From a checkpoint of a small mixture-of-experts model trained on Wikipedia: width 128, 64.1M parameters.
Below are experts of layer 9 (counted from 0) of a mixture-of-experts language model. Rows are named up (a neuron's input weights, with its number) and show model dimensions 0-127. Each number is 128 + 32 x the weight over its row's rms, rounded and kept within 0 to 255.
Before each expert's rows: a language model's description of what the expert responds to. This comes from a sample of Wikipedia text that the model never trained on.

# expert 50
Line breaks ending infobox or taxonomy lines, decimal points in coordinates, and heading equals signs, e.g. JPL, MPC, Genus, Species.
up3 [162 123  95 162 136 113  48 115 111  94 148 150 148 184 124 125 145 173 145 157 141 154  60 154 178 115  93 159 167 109 126 168 128 153 111 123  48 116 154 182 120  92 150 173 138 129 155 205  81 147 137  57 143 163  87 157 142  95 145  93 162 131  68 158 144 103 166 103 148 108 146 125 167 140  98 153 111 129 128 140 197 145 166 103 139  96 186  65 106 145 132 140 148 154 109  64 109 128 101 114 145 114 169 164 169 189 136 144 122  57 126 123 161 121 120 126 160  76 118 142 126 150 120  92  94 150  94 120]
up4 [ 65 182 104 147  71  65 134 122 130 133 156  76 131 150  85 140 154 160 123 163 153  82 132 141 131 161 142 168  68 193 118 128 149 128 174 176 115 102 201 141 166 117 120 134 129 116 175 155 150 119 111 147 241  83 101 230 116 107 127 122  80 122 118 143 118 107  99 161 114 169 143 122 134  67 118 152 117 116  91  76  86 117 132 114 129 124 190 146 155 140 139 170  88 150 100  71 122 137 144 100 121 113 127 127  95 100 137  81 177 103 109 122 141 126  97 144 107 105  97 117 117 112 149 122 175 149 150 170]
up5 [134 113 122  67 118 148 148 137 109 130 170 129 112  94 146 115 137 162 167 151 111 117 124 118 198 127 119  70  91 131 118 113 174 152 128 107 159 109 123 137 115 128 105 148  90 152 109 128 189 115 159 138 140 145 116 122 122 132 161 104 149 106 133 124 118 115 118 103  99 156 147 121  60 101 194 133 118 150 123 143 139 174 172 139  69 166 155  82 170  81 142 108 123 137 148  70 156  92 107 101 116 139 146  34 250 161 104 127 120  85  98  62 158  94 118 180 118 108 135 146 113 101 102  57 101 182  72 176]

# expert 27
Middle pieces of foreign place and personal names, often after a capitalized start, such as Mes|op|otamia, Water|lo|o, Haute-G|aro|nne.
up5 [ 81 126  97 111  63 184 124 124 122 154 156 141 125 116 133 116 138 151  93 118 121 149 105 102 194  49 156 100 129 115 133 228 136 132 124 168 113 102  99 148 112  65  90 146 118 100 130 170  29 171 150 125 138 145 140 181 131 152 154 154 171 148  99 134 143 153  79 112 150 141 200 139 167 144 174 123 142 163 137 136 132  98  94 144 167 117 103 144 148  91 174 124 141 185 123 150 184 120 134  90 183 136 125  99 151 158 132 140 132 135 168 175 113  52 118  90 178 143 105 146 151 118 162 153 144  80 137  88]
up6 [160 122 126 128 141 123 105 126 210 110  93 142 159 135 111  53 124 144 157 128 119 129 140 182  81 143 117  48 140 139 146 194 191  80  91 111  82 122 114  90 180 145 114 115  96 130 122 112  82 170 107 139 121 166 113 200 146 154 106 119 150 127 133 108 141 168 150  81 159 152 150  74 150  76 156 105 111  94 132 136  87 119 127 101  60 191  82 159 131 156  95 126 136 193 136  70 156 159 139 134 118 138 136 143 123 157 143  96 186 109 187  71 150 129  80 129 131  93 143 105 121 111 105 130 149  68 124 168]
up7 [114 110 139  98  85 159 153 176 105  98 133 109 120 111 102 148 122 112 110  59 184 127 144 104  94  89 130 149 105  86 136  96 129 125 124 169 139 107 166 115 140 153 123 122 131  92 128  68 168 144 162 165 191 118  97 118 165 131 149 113  93 107 108 105 105 106 110 183 114 122 142 153 137 121  73 124 109 151  26 117 144 182 165 118 145 191  85  86 140 149 108 153 127 105  99  90 150 123  94  68 136 132 125 155 135 113 109  94 181 146 198  99 115 121  80 128 139 159  57 180  67  51 117 118 128 191 148  87]

# expert 5
First pieces of split words and romanized Chinese/Arabic names, such as Zhang X-iaotang, Q-aeda, reb-, inv-, rel-uctant.
up0 [127 170 136 118 108  88 142  99 141 144 130 102 136 143 143 130  44 106 118 168  82 167 108 136 135 139 113 165 177 135 132  79 127 149 149 150 100  90 121 182 110  91 125 125 114 117 138 138  43 102 115  76 195 140 136 116  89  90 123 137 197 141 111 184  87  81  57 141 166  51 138 136 142 121 138 122 103 171  85  91 134 103 127 106 133 141 165 159  92 130 126 100 122 131  49 141  76 130 145 124 111 171 205 135 123 145 101 183 141 144 154 117 144 129 115 108 137 110 139 124 200 158 136 206 155 103 173 142]
up1 [126 120  95 104 218 129 161 161 107 100 170 156 160 104 118 129 146  49 132  70 135 132 131 159 130 103 204 132 173  92 114 116 101 160 106 121  99 118 150 146 117  71 134 105 169  94 137 152 158 104 124 165 146 181 175 142 163  95  68 142 180 117 159  95 137 147 111 197 170 191 145 156 129 185 114 119 127 123 141 116 121  66 146 160 174 154 153 121 118  80 136 121 166  95 143 135  98  93 154 104 155  86 119 152 133 148 149 123 105  92  97  61  87  93 115 112 143 135 153 110  90 105 164 147  92  61 180 137]
up2 [110  73  96  84 153 158 106 136 154 127  99 138  93 170 142 136 177 100 137 127 136 146 132 150 132 152  93 112 221 115 130 124 142 114 149  65 196 143  82  93 150 132 116 121 150 132 142 210 142 139 112 161 161 154 186  69 184 154 118  94 212 141 119 114 209 107 149 127  57 155 128 112 150 109 136  75 150 134 107 126 117 167 149 124 128 144 158 146 130 124 162 137  52 124 194 159 104 141 164  93 121 136 129 139  92 146 101  84 103 142 119 195 128 118 160 143 111 173 201 100 131 118 136 116 107 117 108 144]

# expert 47
Hyphens inside compounds, negative prefixes un-, non-, dis-, and paragraph breaks after taxon headings, such as Anglo-Saxon, unreleased, Genus lines.
up1 [172 105 106 184 165 110 117 128  93 152  89 106  79  76 117 168  89 129 105 145  97 102 114 110  72  91 165 108 159 170  63 158 120 123 170 176 108  67 136 126 142 121 142  75 106  98 139 131 174 128 154  97  80 143  85  80 158 175 139 129 104 117 174 113 119 143  89 158 119 115 106 118 129 143  89 167 111 161 128 113 139 155  87 127  88 142 118 122 146 200  85 116 133 176 158 146 155 160 115 210 120 130  99 145 150 128 214  73 152 134 129 173 123  73 115 162 124  62  96 128 131  90 161 120 141 113  76  95]
up2 [ 78 127 128 101  92 107 138 119 124 157 131 134 108 108 120  84 149 127 179 159 169  97 122  85 137 150 167 152 153 144  77 135  49 150 135 105 122 174 138 132 126 142 144 132  94 131 108  93 118 108  72 158 135 238 172 141  81 107 143 157  66  83 153  95 137  64 140 130 137 123 117 137 124 172 167 136 109 133 196 166  86 135 155 140 113 151 131 103 108  83 145 208  75 169 164 157 180 119 101 116 197 113 142 101 172 102 154  75 183 137 121  87 142 132 124 121  99 128 171 128 182 104 121 163 115 143 162 153]
up3 [174 105 136  99 112 177  95  98 131 155 105  99 130 143 175 179 114 136 185 120  89 114  47 161 170 100 139 124 130 125 186 111 212 160 141  91 131  93  83 142 137 205 155 120 166 113 118 144 105 139 145  86 113 119  96  96 149 119 152 111 134 147 104  54 149 141 125 102 194 192 130  54 103 150 130 109 145 139  72 136 122 121 108 137 124 156 132 144 180 104 110 117  94  85  88 138  89 132  90 133 146  76 107 165 139 147  79 161 143 151 157 164 117  67 131  77 120  84 127 121 122 123 173  90 182 166 141 132]

# expert 57
Closing quotation marks after song or work titles, plus closing brackets and instrument words like guitar, bass, drums, vocals.
up1 [ 97 132 120 107 110 171 140 164 108 142 129  66 136  96 160 111 132 124 180 126 126 100  85  89 146 147 120 127 170 139  90 126 170  75 134 125 160 137 161 110 174  81 146 124 149 138 162 131 114 114 111 110 135 189 141 146 130 156 141 161 133 108 213 171 169 107 151  72 127 148  53  63 110  35 201 137 138 128 156 125 163 114 115 141 119 132  88 163 126 159 113 110 150 158 139 185 144 110 157  86 128 135 243 104 102 125 187 153 107 164 112 151 142 151 117 116  91 105 128 104 173  66 128 150 101 134 127 109]
up2 [ 87 129 146  70 166 105 169 148 131 109 121 127 119 172 137 131 160 152 111 148 151 103 127 208 177 126 134 137 131 115 114 103 155 154  78 148 132 115  71  78 175 195  80 101  72 102 134 105  86 110 197  60 126 138 141 164 107 100 143 158 146 115  94 192 111 164 137 191  95  83 155 156 131 128 129 117  71  75 190 132  63 127 128 141 157 132 144 146 118  59 112 176 168 136 102 106 132 133 116 187 151 136 153 144 133 101 109 169 201 134 129  97 174 107 122 129 123 107 145 153 173 141 128 140 157 159  96 155]
up3 [134 142 126 121 111 121 102 102 170  67  77 136 123 175 113 158 172 127 138 158 147 139 140 204  84 115 108 132 120 136 118 118  86 116 121 121  93  84  85 146  82  91  99  98 180  96 113 134 117 145 152 117 120 171 199 161 142 148 126 175  95  37 123 175 111 168 151 122 199 115 161 126 146 165 128 139 103 117 109  84 142 200 116 168 141 137 149 184 140  73 122 121  71 106 126 147 157  82  87 147 122 102 156 117 118  70 141 175 108 137 146 115 182 102 141 160 158 152 132  85 173 134  79  79 138 113 183 168]

# expert 46
Single capital letters and first syllables of personal names, often initials or surnames after a first name, such as Louis C. K., Jr, McC, Kl.
up1 [128 175 180 118  93 128  91 150 134 142 131 111 111 133 130  95 134  98 147 166 130  49 169  76 110 153 121  72 141 107 163 135 131 123 170 132 111 190 171 110 151 121 140 130 112 102 132 111  48 122 104 107 115 167 196 198 157 169 140  87  93 170 128 153 131 128 148 137  63 154 149 133 138 132 115 124 194 136 120 156 138 182 140 135  51 186 193 147 107 123  79 106 133 163  95  87  89 142 135  83 147 118 144 104 104 151  85 135 145  59 191 123 164 159 163 135 174 114  97 119 147 135 106 111 143 149 181 105]
up2 [133 125 132 148 105 186  98  70 166 139 135 139 127 124  88 158  91  62 153 119 115  97 108 104  90 131 153 107 100 147 124 159  85  87 125 105 147 111 138 130 141  63 118 130  82  82 143 142  96 148 113 110 110 126  79 103  98 118 158  99 133 146 117  65 126 152 193 136 149 121  76 119 125 150 115 145 147  82  97 170 166 161 128 169  84 155  71 142 129 114  89 106 113 109  89 129 135 151 181  98 109 128 161 118 150 159 150 182  70  76 153 100 189 121  95 187  79 136 102  85 167 219 132  99 169  57 158 128]
up3 [113 125 113  91 115 105 103 108  77 149 120 153 169 107 185  69 145  94 139 137 155  35  74 158  66 168 137  85 135 127 131 136 133  96  89 148 133 103 113 117 126 128 112 127  92 117 145  64 121 169 125 163 112  91 132 151 124 139  61 151  97 126  97  94 164  50  66 177  42 124 162 139 221 177 169 123 103 122 161 106 134  51 173 141 124 116 125 135 189 170 113 115 147 166 124 148 141 119 107 133 125 141 138 108 124  90 136 162 141 132 148  92 109 102 140  89 120 118 142  93 117 159 107 136 178 116  92 140]

# expert 62
Hyphens in double-barrelled surnames and place names, score dashes, and verbs before to like succeeded, intended, able, tried.
up1 [152 169 152 184  93  90 134  71  99 176 130 153 104  74 135 120  60 106 129 151  80 108  66 156 123 145  92 147 135 138 127 161 125 175 136 191 126 166 132 168 128 139 115 119 136 111 156 186 131 101 182  89 132 145 108 145 211 172 124 159 201 158 144  99 101  99  89 127  95 124 148 123 184 152 134 145 121 148 120 156  77 142  53  85  97 124 123 139 108 159  94 111 166  89 147 143 129 138 186 139 137 100 123  96 135 103 114  89 116 145 194 118 176  77  97 132 145 136 218 158 126 102  96 131 108 106 132 132]
up2 [ 97 103 138 136 127 126 162 105  71 112 158 115 141 135  86 148 160 105 154  49 133 152  85 155 114 181  98 115  86 104 163  99 125 183  44 164 112 110 104  76 136 151 134 196 149 146 169 109  99 130 146 137  89 148 172 131  91 121 116  72 144 150 114 122 141 140  89 172 149  87 115 160 174 109 122 173  87  99 128 127 190 104 109  94 150 131 128 166 155 112 145 139 137 172 101 140 152 145 103 111 109  63  67 146 131  95  81 122 190 128  87  90  99 135 170 129 108  90  76  87 107 168 111 164 133 153 132  48]
up3 [112  84 139 125 119 119 154 132 174  93 111 113 107 147 171  84  76 136  58 140 106  71 220 109 126 121 186 141 165 126 136 136 122 127 124 118 112 155 147 169  93 101 111 141 130 135 129 103 170 120 113 110 141  65 108 167 199 153 186 147 188 138 135 140 194  26  81 168 123  93 153 164  94 153 108 100 144 110 171  89 137 126 154 190 139 146 131 103 131 109 120 126 126 134 164 147 123 154 159  63 109 127  90 120 151 165  79 133 169 104 137  95 151 109  87 134 132  68  90 126 115 137 195  98 127 104 138 128]

# expert 54
Endings of club names before goal scorer lists, such as Celtic, Rijeka, CSKA, plus line ends in geography infoboxes.
up1 [152 135 110 165 147 141 119 108 164 174  92 145 148 138 118 130 140 111  40 144  99 139 165  85 137 115 108 132 181  82 163 169 139 178 110 172 112 141 167 127 163 101 117  78 101 171 187 121 106  91 116  44 113  36 123 178 147 134 125 195 114 182  95 127 115 171 148 170  95  65 161 110  82 123 121 140  98 145 136  50 129  86 106 111 134 106 118 120 101 165  52 154  91 112 113 132 123 154 149  98 158 117 160 131 154 134 162 138 119 147 111 155 147 122 165 132 118  72 166 182 132 120 128  93 133 127  90 103]
up2 [123 168 104 101 176 134 133 119 208 111 113 158  58 149 145 155 140  95 107 160 115 127 139  93 170 126 200 149 113 164 183 180  84 127 110 120 148 114 125  97 175 145 177 139 138  73 128  59 142 134 139  77 125 136  91 124 187 152 199 122 117 133 167 144 165  79 161 146 190 183 106 118  73 135 129 172  99 184  78  87 206 102 132 117 130 138  70 146  93 150 114 114 116 159 114 103 130 100 134 102 122  78 105 144 154 131 128 126 149 150 121 136 116 160 130 193 131 150 120  73 154 160 123 117 126 135  88 154]
up3 [136  86 122 102 103 159 111 112 100 138 144  59 205 160 149 151 149  94 166 144 142  93  52 151 167 105 173 104 100 157 173  93 119 139 125  77 146 141 132 147 118 115 140 138 128 121 137  89 118 112  58 150 148 160 152 136 149 108 138 142 125 144 117 126 100 108 101  99  95 114 137  79  53  97 159 129  94  93  53 131 126 149 189 137  99 179 149 125 127 143  77 221 135 123 131  95 140  79 187 143 187 140 136  60 125 100 139 127 140 146 153 157 121 164 114 215 124 173  98 114 137 115 166 155 114 135 139 168]

# expert 1
Country and team names inside sports and results tables, numbers in table cells, and the prefix anti or non, e.g. Antilles, anti-gun, Finland.
up1 [ 92 144 148 175 109 111 145 131 159  92 144 132  91 117 112 161 147  88 122 159 135  82  87 131 122 151 148  89 134 152 151 146 138 155 139 131 107 131 183 101 129  95 131  68 127 136 139 132  96 120 114 101 121 132  88 178  35  89 143 150 171 103 116 118 182 139 144 118 183 148 181 100 140 133 117 146 135  29  81 242 168 131 149  79 121 132 155  89  85 147 145 175 103 137 119 112 187 180  85 137 112 109 135  77 122  91 126 195 122 138 128 130 174 151 128 177 131  89 100 144 153 140 152 130 194 137 144 121]
up2 [118  83 140  99 189  55  98 147 147 111 112 104 169 159  93  84  84 114  83 112 167 131 129 143 113 126  77 162 148 140 153 134 135 174  94 152 115 180 188 134 111 182 119 132 107 154  87 122 112 152  95 131 156  97 178 139  89 190  76 115 109 142 163 113 167 159 115 132 113 126 162 119 110 141 134 115 165 153 144  99 107 144  96 136 129 147  86  77 119  89 163 171 124 144  81 130  75 117 129 147 137 167 116 115 217 135 118  52 107 146 149  92 122 181 180 110  97 149 175 124 150 109 141 141  56  57 145  90]
up3 [180 170  91 172  76  94 159 112  62 137  35 115 140 140 110  98 111 163 139 144  94 140 157 125 120 107 135 168 103 126 110  73 157 106  87 123 169 157 125 134 174 193 132 223 124 147 112 137 155 120 112 119 113  94 140  94 161 153 127 173 132 124  91 106 118 176 157 125 164  87  78  56  99 174  79 146 126 122 187  82  56 148 120 126 133 178 100 120 126 106  31  96 103 142 147 127 164 136 115 157 175 133 108 149 148 102 124 108 116 114 115 163 153 162  98 137 107 111 122 119 129 124  92  93 141 121 149 153]

# expert 45
Double line breaks ending a sentence or table before a new heading or paragraph, plus some label words like name, Episode, Genus.
up1 [ 70  84 130 195 119 172 188 158 125 146 101 141 108 110 151  92 132  96  85 215 192 119 164 130 159 116 145 192 123 112 144 158 158 121  88 136  78 163 134  89 136 113  52 107  75 131 165 142 125 149 109 130 117 125 151 118 153 148 148 129 108 118  98 124 120 107 163 143  76  86 139  75 174  57  86 103  71 204 157 157  87 151 125 140 140 131 114 107  93  89 152 140 134 106 168  82 117 117  97 125 187 150 104 119 111 161 156 142 152 125  89 127 115 137 172 156  81  89 143 113 110 172 176 135 153 168 146 140]
up2 [ 91 183 126 144 126 144 130 128  88  91 101 144  96 129 133 128 200  72 122 169 139 155 189 168 121 175 133  86 142 146 167 140 106 153 121  89 121 198 171 133 162 115 104  79 145 142 130  46 143 123  96 137 152 145 122 127 107  51  84 134 112 163 147 185 114 148 146 118 117 110 104 133 134 172 149 105 165 148 120 144 105  75 152 121 153 137 122 139 131 158 136  97  70 146 148 122 132  40  82 132 113 110 112 118 134 118 129  38 194 139 177 175  64 126 156  89 142 113  67 160 135 134 112 114  91 161 156 108]
up3 [123 133  94 110 189 116  95 135 174 134 102 136 160 127  84 156 171 180 145  81 118 100 138 126 166 156  63 113 105  93 143  74  53  91 140 141 154 147 150 158 167 122 167 134 125 136  85 133 103 118 119 117 141 130 104  70 114  77 151 167 135 124 187 140  98  97  92 159 107 116 139 186 146 165 189 137  89 203  66 113 190 162  91 115 139 107 105  85 158 111  77 110 132  96  87 131 100 113 148 169 106 167 115 141 112 146 129 119 196  65  93 122 121 115 161 127 170 132 147 136 161 190 127 105 109  91 172 145]

# expert 37
Middle and final syllable pieces of Chinese place and personal names in romanization, e.g. Fuxi, Lijiang, Sichuan, plus some other mid-word pieces.
up3 [ 95 140 133 134 151 103 156 166 100 124 112 148 160 110  47  77 157  90 154 125 133 164 156  93 114 146 134 139 100 151 154 158  96 123 132  97 115 137  81 186 119 194 129 157  94 160 139  84  56  73  74  82 125  68 105 172 112 102 179 161  70 124 152 100 162 164 112 129 163  91 125 120 158 124 121 132 123 145 124  93  65 127 150 118 157 168 200 108 111 165 129 109 157 111 129 137 116 153 123  83  65 173 129  92  92 129 152 177 159  83  91 163 110  77  67 105 168 154  81 142 120 107 155 143 145 103 156 132]
up4 [126  93 142 122 182 120 134  82 150 102 126 155 110 143 167 135 145  92 130 137 126 168 140 105 138  90 154 145 182 111 142 147  97 123 163 130 118 122  90 135 144 129 106 176 135 107 189 184 161 146 112 139 137 117 151  53  97  90 118  66 147  85 118 109 160 169 110 242 105 134 164 147 118  61 185 115 119 127 116 165 189 122  96 124 130 100  96 188  75 110 171 118  87 135 140 148 113 123 187 113 122 180 168 121 152 119 165 113 140 174 166  59 132  51 170 125 166 153 118 127 136 119 152 122 164 170 136 103]
up5 [ 91 161 128 104  85 152 164 133 149 148 108 170 173 162 107 191 145 146 115 145 151 172 127 174  97 141 196 191 151 125  67 103 149 108 131  92 145  85 160 109 135 165  83 201 146  74 105 102 142 141 121 177 131 165 145 122 140 123 154 106 117 147 125 144 168 184 150  76 123 109  92 171 116 139 144  91 107 108 135 157 173 143 113  77 134 103 134 218 131 174  94 195 144  82 105 113 144 121  96 117 178  90 148 120 127 112 112 127 128  79 149 130 127 180 118 151 187 121 142 104  90 156 141 115  91 212 147 132]

# expert 25
Prepositions and conjunctions linking a noun or verb to its complement in running prose, mostly of, also with, by, without, despite.
up15 [144 141 138 150 125 177 107 129 126 181 157 146 138 146 138  63 120 140  75 141  96 146 107 197 163 150 131 115 129  66 139 130 206 179 128 140 131 105 117  49 160  72 111 161 154 146  88 124 178 110 130 112  79 162 162 165 158 147 136 111  93 156 135  74 132 151 128 195 155 136  81  99 102 177 128 167 113 172 124 104 162 113 141  83 108 138 139 137 189 102 139 198  96 169 133 116 150  97  97 113 117 170 138  71 135 137 139 172 109 141 103 151 104 112 167 151 191 104  86 161  78  95 113 104 159  87 111 164]
up16 [127 187 124  86 127  84 192 199 179 140  73 155 146 126 142 185 176 133 182 144 102 118 141 157 115 115 100 186 101 167 120  91 170  81 178 123 114 140 112 146 138  94  69 104 135 111  60 124 104 133 163 100 128 136 104 106 109 190 109 176 148 122  89 158 144 132  90 101 155 142 165  98  72 125 145 111 111 122 140 122 131 154 122  95 185 143 117 148 103 152 133 154 156 174  90 102 139  80 162  66 175 100 132  87 143  77 149 114  89 104 190 152  97 138  76 158 128 154  84 172 163 155 100 139 111 117 152 113]
up17 [137 115 143 130 168 104  90 137 147  89 154 155 153  76 200  98 122  36 116 106 183 139 129  74 192 139 147 111 158 116 115 127 115  93 121 116  94 113 101 151 150  97  99  90 119 150  91 145 155 166 113 155 130  56  82  90 167  88  92 147 123 112 176  98 119 119 160 102 150 158 158 101  98 112 114  83 165 129  80  72 124 102 116  93 126 143 142 131  98 211  90 152 154 136 116  73 113 196 155  64 158 145 102 129 156  85 109  77 129 140 141  48 139 149 116 148  98 161 142  96 103 104 104  96 119 126 107 125]

# expert 34
First piece of capitalized words, titles, acronyms and brand names, especially Latin-prefix stems like Conc(erto), Rep(ublic), Exp, Comp, and letters inside HBO.
up4 [135 104  94 185 158 164 132 135 112 146 127 133  94 158 176 150 147 183 167  71  85 136  96 110 100  99  86 165 105 120  82 139 142 120 183 106 126 104 122 149 117 160 118 152  61  86 120 132 131 140 182  94 109 117 125 143  64 195 129 105 142  68 140 199 139  95 119 132  44 139 107 175 144 169 130 164 111 154 181  81  91  84 110 105 159 109 172 148 126  86 162 146 130 148 111 117 100 120 164 101 162 137  84 151  55 102 134 131 143  72 110 183 151 121 107 108 117 176 146 130 178 106 151 167 139 118 173 115]
up5 [102 113 137 109 109 115  72 140 177 110 117 181 162 169 120 200 142 135 159  96 139 143 139 141 152 135  67 122 117 139 130 185 156 114 124  80 138 109  82 181  98 144 153 126 128  72  95 147 104 163 177 164 145 114 113 133 160 142 108 103 192 132 136  91 212 139 142 129  86 110 140 123 114 125 117 116  85 195 172 153 144 116 145 123 131 106  78 131 150 121 171 142 105 128  74 177 135 157 193  81  78 148 155 136 169 154 135 157  98  98 145  24 131 103  99 146 117 149 120 118 110 148 137 113 152 179  42 118]
up6 [133 109  73  99 132 152  94 138 140 165 138 140 118 147  82  76  73 109 140 144 129 138 106 166 178 124 166 150  64 138 149  62 163 135 133 150 128 143 162  78 155 189 128 162 116 155 151 154 153 130 122 179 118 182 145  92 162 140 175 117  26 175 156  97  81 125 236  85 174 147 127 167 134 178 116 122 140 145 131 121 113 157 145 112 160 153 106 140 137  73  65 111 121 100 106 118 103  95 164 112 122  96 142  98 100 149 131 129 134 138 184 175 117 106 143 113 140 165 198 149  95 131 159 137 156 103 109 114]